python train.py --d_shared_expert=0 --router_score="softmax" --balance_loss=0.00389 --init_std_router=0.0126 --norm="rmsnorm" --max_seq_len=1024 --dataset="wikipedia_en"
Below are experts of layer 8 (counted from 0) of a mixture-of-experts language model. Rows are named router (the router's row for the expert), down (a neuron's output weights, with its number) and show model dimensions 0-191. Each number is 500 + 25 x the weight over its row's rms, rounded and kept within 0 to 999. Numbers have three digits each.
After each expert's rows: a language model's description of what the expert responds to. This comes from a sample of Wikipedia text that the model never trained on.

# expert 57
router:488489443497485487532520510485498494465498482484433497507478503489507480505493514496486514519543495487512510485508459489524514459532478492499510445487489545547500529515497482455527506509517531514504531486454510483570484452492501481535513472492505481519543498480521534507503526498496492520496492484523481498491553529525515510469493497527519481545492461464532519458448455505495527503499500493520478531508530494467465468496498507484520512532480503526492506525517462478451525465490480539562510483522472464503521478493526475503550501498474554464499544510482532458542510506496509513
down0:533526491505482473493467479474522531494474511482475522500502489533463491512500488556484496470527494548533542480490482432521524500522509532486484498503510468543562509501531477485455486543531522507480508482518502502493503512522478511453492487516482505505495515517503480493517514521497503553469471527515519489486468506456497500517489523504491509543514492537452541511497509486493497501521474519477543558479480500487471498464523509482482498494484433437479490497536490521517535524506513520469513536458489514504458501505484507463551551481541485521459456488471473469515507498496463486
down1:464490492521509497517531459508484483536508503504518477502571471481527518506542535536482479488454492533477495505481457518535515506487537516490522502487470493485502450541494503509546515489474483521457510503466522530479503482523534527523496497475525483498531478492496506507542490512454536553493449505515526487469459507477481499471447512505530511493506485497486479503511493531537508439512519504496465516536496518473497538509491486464496525532462462467519503491511504490469500495459509480537500496469527492489533471464435468480490537494537563485519489511509495486493520525476465463
down2:478484513456456483496543535565429518506509496533483498557509497500483504532542499530508505472517490486520512555484561511523496480539464481516508440501498500464523495475476481536470489498500471533506521481494493557493489497483468491495456523489469429502513520473497482502485494506512471488485454501525502572489472477508499486515470475496476526500479465517538511506499532537498469473494504521519522507536527492486433516511479480479472522524471514493475472515457506505488506514528472530520505505521511503532519479536542501499493488507499466484490487486487482482479468495493499470
Description: Adjective-forming endings -al, -ic, -ical, -ual within words: cerebral, thermal, agricultural, epic, public, local.

# expert 15
router:497491466476513492477516487510489518474478501495481467514463524554508506482561525473531521517502511510508510491479474528529505491529519455466504459498499510497514545499491498494484483501508507543534578503479498445524517513477530512501488476466513492520536495466486547533523498499499495510494482502517497505482517528509522497480452468484495485533463471466503511437511470530475504514454502464514486575491506494470493479467488529533522445499462508570492509491484475525467511500487514565537508483521556477486491457509529508484513508513501509484526515526542485477519515482508487507
down1:503506478506499523509488505522454498524496456478520515482498543485465466460479501491488532531483497521505488526577503544485520525481487500534545465486461482498499494493512529488483494472484511520492505481509504525522475504477486552517471516479454487492488464537498503505523530469571481481522506471523520533519483530515512523526536460511495526488516473543520512517496485520462518536482540477501466511509527472457518502480431497491500550510492459464504511569457473497506499488485465531481465473473482446485511505487475470470503494504499523496498472481463491531522480507527481493
down2:500515531463492503502505514491502521508478478532495520522516513530519535503529500508525504506501518514508517497499465532485556475485545485474498562550479526508518486469528529496490571513494486471562511503491489486465532537504474477491497474488512452495510476489508526540505547500529447522549473471496433550478500498512497486568485469504516511511476492527551508488520499457479485509542556539496495475500461476450491492500501517501518501494520551511532527495531530517496472509487493500533518503525455499490509472496464467479512511498524489511512476504478478495550507498508474498
down3:553537524534482528499520466496464465477478489522535545454531513507487504539510546527495492503508505462500457510491513481515480526495513507469514486496481494513482463504471521501473475481497494486518502531481519487500522473537521498508500468510486469468482538517515462488499481497501505535521484573508526510461473516481515526491489519485495535516441475477506506481524499489509549528487452470487487503504469476555486523457518496497491520533468494519463513502479484493479511518483473459491488557524443476501525534483523490481528471533525565505529533494556516462524520489509527509
Description: Middle pieces of unusual proper names and taxonomic names, especially genus and species entries, plus Cyrillic, Arabic and accented letters: Elongatosybra, Timon.

# expert 0
router:451451500501507516483495528471520507458446496474492476539441559521535508484526523490513507514518530456488515498537495512555504511522496476507496497480507496508505502475482511458505491500493504528501543513457505502505510515541515506491495476437537509534537518457505528520503509512478504519487502501495510517500541561524549537485471497502500498535497503473475497463509487505437514500467533475504490574494516488476471452462507512500520455511489495533472517521489496544486505508491479551509536465546507473496498456500516522502496488524464514488490530504494529458499518509530491475
down0:463546511493471512478484532468510509481544517501492509490476497550503491514540486482520495478508534526500461520496482427466542479490506533490471506516520518480520503482483543486506503520487469511497487522504501494515480502503499533482506533501553504485496495523512527530538475565454507523476521490482502502537508505457480445516475459494456524537524502515522505497546492500461527484448502508491535500502487502503493552503491480525505509496551523456505494502454530503460471475478478444503468517461486497477485520524540505547518503563530490498457508476522510501534533492501494510
down1:486510463541458457474504507514525537513492462488495454512500482496543496459505504527509558499497527542475525476495517533517547487470480475496491524487471538495523509512488482469470495480481528473474480485489531470471503576510516497487484503509559481502529489542527506489503490536500479494528462465520462489501512469511491503468485523521490470458504511554580512481556524521516512487496504500478496486488508501495489501501492511525494550508488463477493469502515539513499501538511445495470519494493493493481481494494455487477505480490492505496474530481444513499557457476530485476
down2:537500505505505517499466530477535508556477493498487493480518509546579455498501506526439503472473535512517497488513478511482548510479478492549511535488469532464525547472504539474504499495512509503519464517499485559483462484529529514488479485513545464520543501490506497500518538519483507487514497482465533489522534496494503526469491484525536509460499497482520447511510453486490477488502515487499532458519549477512510488500492569482481532471476489520526490485489523533492501498467475564523512481532462510498506520548532486531513506488505502526510497479490492508505497521449482485
Description: Minute marks after goal times in football match summaries, such as Juninho 56', plus symbols, unit pieces and table pipes after digits.

# expert 25
router:489524483489517500486528495486523493476475458500499471549463551512519527485526536482497509498514506463491496482503480522525514486513533484464504477464502472498483563483452485467495517495488489533502510518502496502531491499512475514513499493489541483539509492424506569487524519506493496518518490468523483509511542529501545530484445453475489504532479494465499515467516455501464488516494486489520505573492503490454499454474529505509555482534453494518467515495452511559498535484481493525513503485531538498525517481503493520500474495528481531484479497549513493498514528506490467529
down0:526491469498483552512494457488466477449536489497480469512485536520502522480530529502529465495480481506491534510504531482491474490472493461515481525471513462486532526487476517502501489532456524504520521502500490502515506509506501511537471496487499444476457452505495533470495498447527501543501457484509515500483538529471476504489464495513516474519533476479524553477519452484486489519446501474535529545511485516474533463519479503520532467504481490512493518503472475525478493496496495484524482504505521481512507489555507477543535493467481556472498523548517488500556513437518498481
down1:533484506514505487526512483482507487500478545497506493471504498479452496534481552475428503453482513508537499501526494514483515479494536574476511499511514499454492495522537506551496481467531503507484493496518488451537502481506533505474531500504459435502490515530506501503472499487533465473517476466521476492500494504532542497509501483518449552486479530544557511502506480487546537483498528508491481506494558524537481525459479493499511473495513534495478491513509502475520488516485482461457475473489470502480470510539471479509489501489515490466440494527477480497543480511471495495
down2:515483498491480476519462443466493514487506488476513549505536525458491469488481491511482474478515509486519487504559506498500517526520475503466475454485523545498545516515487486504475519523504490489548475493497491463504459517527520473507526449523507484506494529497512481473493540532501523498479510485527503492490500538528474554468493533497440523504501507486484542471463512502480482517458490497475519519517536493535505498476515551481517528510466519507504473527523500447505497478505485497501493501525477517441495474438483491452437523481490519492543486477534518529482470525440510504
Description: Final pieces of personal names and surnames right before a comma, verb or apostrophe, such as -son, -ley, -ton, Fripp, McIntyre, Trujillo.

# expert 4
router:416450512508504491526516503504515511497510491494467488503462526485518495479545509509504511495527507494472498467529477518522492481499484504468549482496493536552510513503494478496475508475535502524492507502498496512535492469523505471506493487446538491516514483503570510545489512517513484505509489464532504551531513517515545534487475490521517480500491496471507491498483499533481486519460506446502508527496519551444469497492497535474512473524463532519484494523506462503496525496425444533526498426508504500503504455476514490487521485563476527484537509528505517504507488527506466514
down1:520463515496566523505495511485485476481464496511514458492475501493516462477465503493541487492492497496540502530493526510494485499522496531507534472525482471497494508517525502453529498483493511441495517492507512484478531491493487527568490489473469521520453489498557514433515524495522529516469458502505491506508461494510564485560502471481477503504540493535529523461540514530492550468512498491505478503505507473470496512515477538454509533503534521481490470477492528466488510484485505512496523506486491532507511489507475476542476461510463493459533488538519513505559473503525485551
down2:521469506489499522495492477476507533477486513467478460509544464515487490483500515499498521480509518472479536465503522513490494481462519504530518500482512511508486512487489502502475468498499480538502519531477520515501480501476546498482514496554475500477459501537496447520499489495459450475506483550497486523457502442460511515502522521516534472513401509515514511437522486510492491486464550486473486488487483510512497510491475465489487516509497528440512506477457507537502476480467500515511528527528532443470544512554478492520491510504488522491514505456515440474536501488527499508
down3:421496499500510477516472508502493488490498514543470458512456533486496498477524532434486519495464494451465488476491463530511534519526503470406531502513491523530502486491507488552502497489452539501514501458489491491500492461462474492494505426478474501472546505501512520499551519504506486464520521470508495522508482492506446520523505471474512485551534471487491473511462489454472458474506509490521492495494525497528513503508491541517494508485491511503479524504504513518503485488517470514516464508514479499475531507539492505516488528475473505455511474505493482514490512484442534513
Description: First piece of a content word split into fragments, often a vowel or short syllable, such as o(bserver), com(missioned), hu(man), tro(ops).

# expert 48
router:500480478482509468504498506481503527501489456484467523515480490515493487478538509511505506497503489509508526460527478488539499434508440479460486489495464489537513511498485454502474459484536488512533524526495507511505500497508491499506482496464495512515492486476541517504533511560496489517508496464523467527509501521536521511496475521490505472530500490501551537485443513549509509497489498453512502504510509518461473453461472550501483506498502520522473516507474505525473499492467433553543541453513509472512540486446537475491512487493465521458507561527540492471514516504542499504
down1:473488498463512493529455473479499448509525493532510494499500444519496487543506459493521455497511479513500475516512508478500494513512479503489536526523530470523458514472534465503513505488491513450517506499523477457439460511531464532490491505444475495556567487493504474541508527487492508519511463552552495525524509524497492472526515493488510527474502490467515505502478513511510517489499469524513499469517503502483525520545474524542460482470480502517493475526532461535533480488501524522495501510486506504447496507505484533543523493518477508540487457494454495539508523541475466523
down2:505506478480537534486488542494517510505520506516462493499495481501500461504500486482495534489526489568516482525482555462472492495478561510500499475523520472510500524512511455481520479507471522512543481502468507557517523507470489495528461519465500459538522541528481463516520520498499494544495523480526502468478475498500461499512542495493553538491514519531514504459509478522500459456487511520474520576500502503494487452509513544486467493457448528466432507505451512483484480484521507525496463501492532492548525502508505470495500536494513514500483465492476507496494520489494500500
down3:481475488511482523469488527495512494555502502496505520518493541471502531520470530457480512475542522517464519483509521541512406507503493477509502514502474544498465530492494548525547527512517532517468524478481476518534490508508518477486503497517536492501487523503505515488474510505493470480508488537493518481515501514471531543467529539470540521484496502470515546487506502455497517492522537456515477510507493504506464454497544499483521518487542531467479527525457458547451557470495499484489490530544508470480468516495495519525500526489479481479504508502478531452509478491477472514
Description: Middle stem pieces of Latinate words after prefixes like con, re, de, such as convincing, conurbation, court, evidence, Plot.

# expert 27
router:515496505448509462525564508489515480485467470482475485530493509528496503470485507459496511528534507484477498519510474547472498483525464477488503485496497504503486533513478449456492511520513504518559503515500481467496469497516502478526470458469526458499496480484525517507545536513551495502488486464539470515503491547512503543482469475516516474559513473482524525498519492497489476547475510475518480534482529495478483489462499510508529509520517487509478491530433491549485541467449485507493524487570489486534513488485486485495499469508522531485505477505477492506557554507508480501
down0:481490479528488517474486491524524532511466534518501501495511559522458512512465493505489478501509479503474503504502475497498540541515543493496479468511505470531483509479504504439498506525456511470505524544498497459481470527480514541523510543489499516513475442506494555512481498483475486561511499552481484497491542493465524468477511549476558508501513498517526502460501466466545465498467536509552483495489531478507526495483497488511520490512501511549505476523487512541531512522505489453490515509536507502484505484480438529479523545499523497469517538469470470529505472523492509483
down1:466496510471513472495520497484402501484531476493533533538490464521490516511545488548544483469495469486472500514467532495465484536496527471564516532485487519479464467488497534492481502499492520475468499496501480525527516519447512528508519559464494503538472480488527518519519465504488506497488474487497514504514486484513500507488518491472513560487499452507517512502522440535490485514509505526508503503521449463486534513541497505478458494497468506483444497497553508519516518495476508521511483525511502515503446503497453463470494502507502498471465521502532472482532501495491529472
down2:508475515486487483434480502473499569505483539545518510466526504499494463535526538488499455487502501514493500490479482507502467493502485472502497501453470523470448504519505507489489452481517482478508516416486495502523477503516481527509444471516511487499477502517502461504478513526525474482447471482505545504499483491511538482535483525492517524507482509529535499536514527507513504495477516508472437552474465461478439527474477483496504506512479506496538522491528479476467516465473471500474486476462521509463485507482509511483511517530475489482504519526559518514488508509495471552
Description: Country and place names and their final pieces, often after United or New: Netherlands, Pakistan, Canadian, States, York, France.

# expert 51
router:513485519498509497496510506469511511462476478464478472513462541492512515461515526451511499515523507484506502483504465532527509496490492479501494476484495488488481528465489472430478513504503487562511532521471497487509519484520492517519500497461539482522496476440486522487526518515496500502491462482513495510494543545526518551500450450497495471533511464423501524486502461494449496505470496474509505547497506471473486473488531525526537480487490487550482486499437492560481527472495508539526535475544515490486508452504493516504484496501494538494501477521484493468528548481527485503
down1:531484505489474513521510527502503493520520493512533472449524549526554525482486515489524475518451465505503471499553545564534526489515542514510461520486454466520491461512523491462509481522465470512514491524498487499498563503514480502464536515496478484508505506457462525491485485516505511460499550487516513500505500489544485529503463497440529521529531528487506472535487511494486510544530495504493518529478485517478462486519514518527484550503525464498469505516489506519526546504498530472451508491537497483506474495477487485474506529540507518492464515459470489504498543509537480495
down2:492482492509485482476523500520492498526528519489472523507480461515536519505520543469490501497476489503476514503515479515474522486513494487477493497516523474441471497489478495468540523504458479485544532458478499471473477518544497475514528549509511513453497501498503538504494505555489486467482522487469541482483480446472478512431486540543488498544540493443513498443499475489504554510466512474483520566504469465486449476485528496542460440490492529530522452527502504502505493501488506513480492500521513514520519543486517488524500477462531515486504475489481496502515491489496501511
down3:518524559487495537522459480529514498489555482496497500470533492461464494486486487506475486484499475518493508522488505499489455458534514526501510462484504546512521452493479488480504514525534477511468480477478493489447517523513494497482499552516513490498474503532542494470503499518504529499501535483527495509447519496513539459463527512458442528511534461525508481529517526536528550497529508539493448469529496514521499511532510494522519526529511519504496491543512536502464492525512462523502495509469539503455468466487480519491473521481522487511518452476459497476470520470486523535
Description: Final pieces of proper names for organizations and places, often before a table bar or comma in sports tables: Railway, Sport, district.